Experts of a small language model: a variant of SOAP for the experts.
Below are experts of layer 12 (counted from 0) of a mixture-of-experts language model. Rows are named gate (a neuron's input weights, with its number), up (a neuron's input weights, with its number) and show model dimensions 0-159. Each number is 128 + 24 x the weight over its row's rms, rounded and kept within 0 to 255.
Before each expert's rows: "mostly gets" lists some tokens that are sent to it at least half of the time. This comes from a sample of Wikipedia text that the model never trained on.

# expert 111
mostly gets: " M", " T", " K", " N", " J", " G"
gate0 [140 106 106  99  70 136 123  92 127  89 125 146 111 126 145 122 148 110 120 145 154 125 203 156 149 107 131 125 141 160 151 176 151 141 108 108  95 126 138 166 128 113 117 180 128 133 114 144 105 178 174 159 146 142 140 111 116 115  87 125 120 109 174 152 115  91 191 139 106 146 119 159 146 132 107 138 141 151 118  97 112 134 128  75 142 155 101 146 124 106 181 131 133 121 170 133 146 129 153 167 144 135 105  97 102 104 163 109 113 162 121 166 100 135 129 109 106 105 119 103 126 129 117 123 141 168 113 111 131 145 118 162 154 117 121 102 127 173 147 123 122 154 182 120 156 117 107 143 124 121 153 108 109 103 126 152 114 101 128 133]
up0 [127 120 128 136 130 149  64 122 176 143  99 157 122 165 140 123 154 148 108 152 136 130 140 103 150 154 120 164 117 138 135  97 147 122 136 188 142  94  98 145 122  98 125 108 103 118 119 107 116  97 153 129 132  89 100 120 153  94 146 105 105 140 123 138 126 153  94 157 131 103 118 118  94 151 123 135 128  78 139 165 128 159 151 187 115 112 160  83 118 155  93 119  95 140  97 113 123 107 154 150 136 143 113 120  92 150 113 182 107 112  99 137  92 114 119 123 179  78 125 148 119 123 142 132 110  94  88 118 120 141  95 137  84 136 113 146 146 111 132 127 142 142 125 157  69 158 126 125 118 108 106 112 111 142 174 121 157 139  88 114]

# expert 109
mostly gets: " York", " London", " Carolina", "ford", "ville", " Scotland"
gate0 [125 103 144 115 127 124 141 108 130 151 158 104 123 121 178 168 134 146 132 137 108 131 137 155 106 112  96 140 136 115 155 174 130 137 113 119 136 131 106  59 151 156 174 109 163  94 144 112 111 164 143 111 151 163 139 135  97  98  82 159 151 116  69 132 148 109 158 141 104  96 125 106 104 132 123 155 137 152 110 138 153 112 133 127 181 214 126 166 123  68 121 122 124 124 119 129 142 155 154 152 120 102 127 131 132 150 146 145 147 157 128 130 121 112 114 169 128 149 128 113 151 156 115  72 125 131 132 131 157 153 137 112 154 130  82  98  93 127 102 128 176 128 110 132 155 114 148 132 139 154 134 115 112  75 122 118 138 125 104 138]
up0 [104  88 114 155 144 122 132 113 116 194 114 135 129 134  80 118 151 117 104 125 118 139 131  80 163 164 122 155 126 135 148  66 120 114 133 102 146 135 154 154 155  73 130 104 133 149 108 148 184 107 127 155 136 151 143  91 112 132 157 159 125 132 133 111  95 103 102 146 156 183 105 116 108 128 128 145 140  93 139 157 193 128 136 135 135 109 109 165 113 139 112 111 136 118 117 129 109  93 148  81  52 165 164 101 126 103 107 122 129 130 141 127 111 152 146 120 137 142 155 165 176 142 137 159 126 140  86  83 140 119 103 125 127 160 130 106  90 125 125 122 114 116 127 138 100 128 108 137 138 147 131 148 135 119 158 145 121 145 157 143]

# expert 7
mostly gets: " He", " he", " she", " Williams", " Wilson", " Spain"
gate0 [111 115 126 135 104 126 112 105 166 157 132 178 148 134  96 119 127 158 173 143 106 171 105 118 132 117 129 106 104 149  90 166 135  73 113 108 159 127 178 162 147 161 127 116  89 111 164 126 153 107 115  99 128 169 144 134 106 117  88 159 123 177 162 122 149 111 166  88 114 115 139 118 121  94 128 117 122 128 115 108 150 116 140 137 146 117 139 150 128 136 163 143 128  87 148 106  69 123 125 105 109 171 103 129 152 137 131 114 143 130 154 131 134 136 154 108 122 111 155 142 138 154  98 116 187 129  98 135 169 145 160 106 135 132 115 133 122  95  98 125 135 147  98 127  74  99  86 118 141 121 154 117 133 139  96  70 104 126 108 155]
up0 [138 136 144 116 111 139 128 151 146 128 114 124 141 115  93 104 110 132 182 103  94 140  97 101 121  77 142  98 123 154  97 140 111 106  84 112 126 143 169 161 135 127 121 123 128 116 187 107 128 116 123 110 156 139 122 154 103 120  82 149 114 169 135 115 141 121 163 122 120 117 137 108 116  91 148  98 139 115 131 144  88 117 134 124 139 108 139 121 134 128 177 150 137  59 146 166  79 167 134 133 134 137 115 165 129 139 150 144 130 118 122 125 119 138 130 140 137  64 152 124 126 143 130 133 222 188 106 146 137 118 124  99 166 141 108 133 126 116  95 138 139 114 103 132  82 114 101 142 138 119 119  81 127 118 100 100  99 161 128 150]

# expert 91
mostly gets: " T", " St", " J", " M", " V", " C"
gate0 [ 94  96  87 114 104 121 124 113 125 109 141  77 124 170 148  97 141 133 161 121 159 166 154 143 135 166 121 156 104 106 138 167  99 136 158 126  96 148  97 191 156 138 104 158 135 124  73  97 150 144 161 127 162 125 122 153 156 163 137 165 139 173 172 126 130  97 121 172 176 100 112 124 135  95 144 135 118 154  99 118 102 138 116 117 106 157 138 111 119 136 138 107 142  86 127 134 170 132 122 120 149 161 133 105  96 151 149 117 125 113 123 183 137 132 130 142 125 158 152 118 137 130 103 118 107  90 127 148  98 143 138 135 159 147 108 140 112 102 104 150 105 154  99 149 138 152  87 110 120 135 167  95 110 102  98 114 148 101 126 129]
up0 [156 134 135 141 184 164 130  90 141  92 138 148 124  94 108 126  88 115 138 134 121  94  89 136 104 150  66 118 132 158 134 140 176 118 119 129 144 171 162 104 103 160  99 125 172 148 122 158 119 110 133 125 100 137 117 140  84 162 149 141 134  82  76 136 161 122 118 125 123 134 123 115  85 121 126 135 126 130 128 137 133 141 103 106 147  75 150 137 153  97 115 199 107 110 138 147 113 155 141 116 130 123 127 140 152 103 101 121 149 114 100  72 109 120 103 143  79 139 124 127 123 149 113 140 149 115 111  95 150  98 125 122 110 128 120 155 154 123 142 150 105 147 130 126 197 124 177  96 163 160 109 119 117 143 141 142 140 149 144 139]

# expert 74
mostly gets: " ", " £", " €", " $", "200", "–"
gate0 [102 131  83 151  70  78 139 138 128 130 126 136 131 137 118  98 180 113  70 130 128 105 134  91 132 136 100 120 106 118 154 126 114 146 153 119 161 159 142 137 135  97 160 144 133  97 143  86 129 134 144 158 153 117 176 112 141 153  93 142 151 184 103 148 109 149  91 142 122 133 134 165  97 133 169 139 147 115 116 140  97 155 142 161 131 120 167 146  90 105 124 175 110 116 116 115 153 115 145 105 124 151  90 150 178 163 153 110 115 180 122 128 125 119 148 116 113 137 177 141 125 150 176  99 147 147 127  94 130 154 109 169 152 147 138 111 150 129 151 113 114 126 104 140 175 140 116 155 119 137 153 121 124 118 155 125 131 148 127 163]
up0 [ 93 138 127 152  62  83 128 124  97 140 119 175 157 128 111 101 198 136  86  98 125 100 135  78 131 129 142 131 101 116 135 124 124 130 152 135 142 157 134 106 150 102 164 135 127 118 121  82 137 121 148 135 151 110 182 128 135 165 102 147 181 156 143 150  89 118 111 143 132 161 164 146 114 112 171 133 148 123 111 129 111 142 138 145 155 104 132 136 112 111  89 168  94 100 136 130 160 122 156 103 119 137 110 153 130 129 187 107 130 150 133 131 117  80 134 146 122 136 185 125 141 160 165 116 152 135 100 101 124 162 105 164 126  98 147  79 122 142 143  92 109 123 115 145 159 141 114 107 105 132 166 124 132 116 134 145 121 125 141 135]

# expert 75
mostly gets: " South", " York", " France", " England", " North", " California"
gate0 [ 78 146 116 100  78 134 117  74 120 158 112 113 141 145 120 160 101  96 111 147  99 106 116  96  78 150 103 101 163 127 156 140 125 120 134 102 109 121 144 107 151 142 103 153  92 141 122 103 145 124 101 114 107  83 152 131 117 117 138 170 107 114 104 136 163 159 143 136 165 119 132 147 142 139 126  79 132 136  64 184 156 145 119 142 113 139 132 137 119 184 115 129 122 103  83 160 148 122 152 139  98 108 137 146  71  88 127 100 103 127  98 161  90 141 137 165 133 114  76 132 151 156 102  96 121 106 123 153 107 130 144 144  96 146 119 126 123 121 120 106 153 100 120 138 115 130 136 119 165 126 154 127 112 150 148 124 108 122 158  99]
up0 [147  78 142 171 125 155 153 191 163 113 151 136 117 161 120 119 125 133 121 115 163 121 155 114 169  88 140 152  98 158  87 113 131 111 163 132 134 144 133 138 113 112 157 121 157 121 148 103 127  90 192 119  98 161 126 155 118 145  91 102 130 128 143 160  98 119 132 122 125 137 118 130 116 153  94 156  94  93 196 117 137  99 156 105 176 103 119 160 164 104 124 126 109 152 132 109 156 143 112 129 170 113 149 105 162 157 101 138 169 154 145 122 100 107 112 118 124 115 172 153 122 113 118 119 148 137 136 127 160 115 102 139 170  97 126 130 132 143 147 151  86 136 120 141 110 153 114 160 146 146  94 154 112 127 131 151 139 159 106 156]

# expert 50
mostly gets: " D", " B", " W", "D", " M", " K"
gate0 [128 103 103 122 122 138 125 103 129 136 110  98 150 135  86 168 150 126 107 133  83 126 165 104 146 142 119 136 167 123 123 156 146 144 157 131 116 108 127 127 145 138 150 119 126 125 128 140 192 107 129 114 109 112 131 130 158 135 157 171 120 114  69  48 106 120 156  87 148 123 123 114 124  88 137 122 116 118  80 110 144  98 109 157 151 160 141 123  88 135 139 166 153  80  99 138 112 126 112 141 140 117 121 137 115 125 123 121 141 118 133 135 129 117 119 128 105  77 136 125 164 168 137 108 122 106 207 110 108 113  75  77 120 122  83 131 151 114 169 102  85 174 110 136 125 148 106 117 104 104 111 141 126 149 130 140 156 119 136 136]
up0 [113 103 156 138 149 130 142  78 132 129 123 114  58 126  67  84 140 112 117 112 150 149 150 105 148 138 133 162 166 120 110 120 106 144 164 152 132 134 147 101 128 146 131 119 168 169 114 146 126 115  76 141 128 139 125 169  88 105 132 142  97 136 165 122  88 108 135 141 143  99 144 152 126 140 110 102 156 129  96 120 101 122 124 112 116 142 113 115 115 144 143 123 145 155 114 147 144  96 149 153 125  79  66 147 166 127 134 105 112 151 131 103 112  77 149 143 146  90 163 151 118 150 178 109 105 137 147 124 156 150 134 140 111 128 149 130 141 145 139 155 124 114 141 124 148 111 117 110 115 127 153 109 117 110 171  89 146  63 181 140]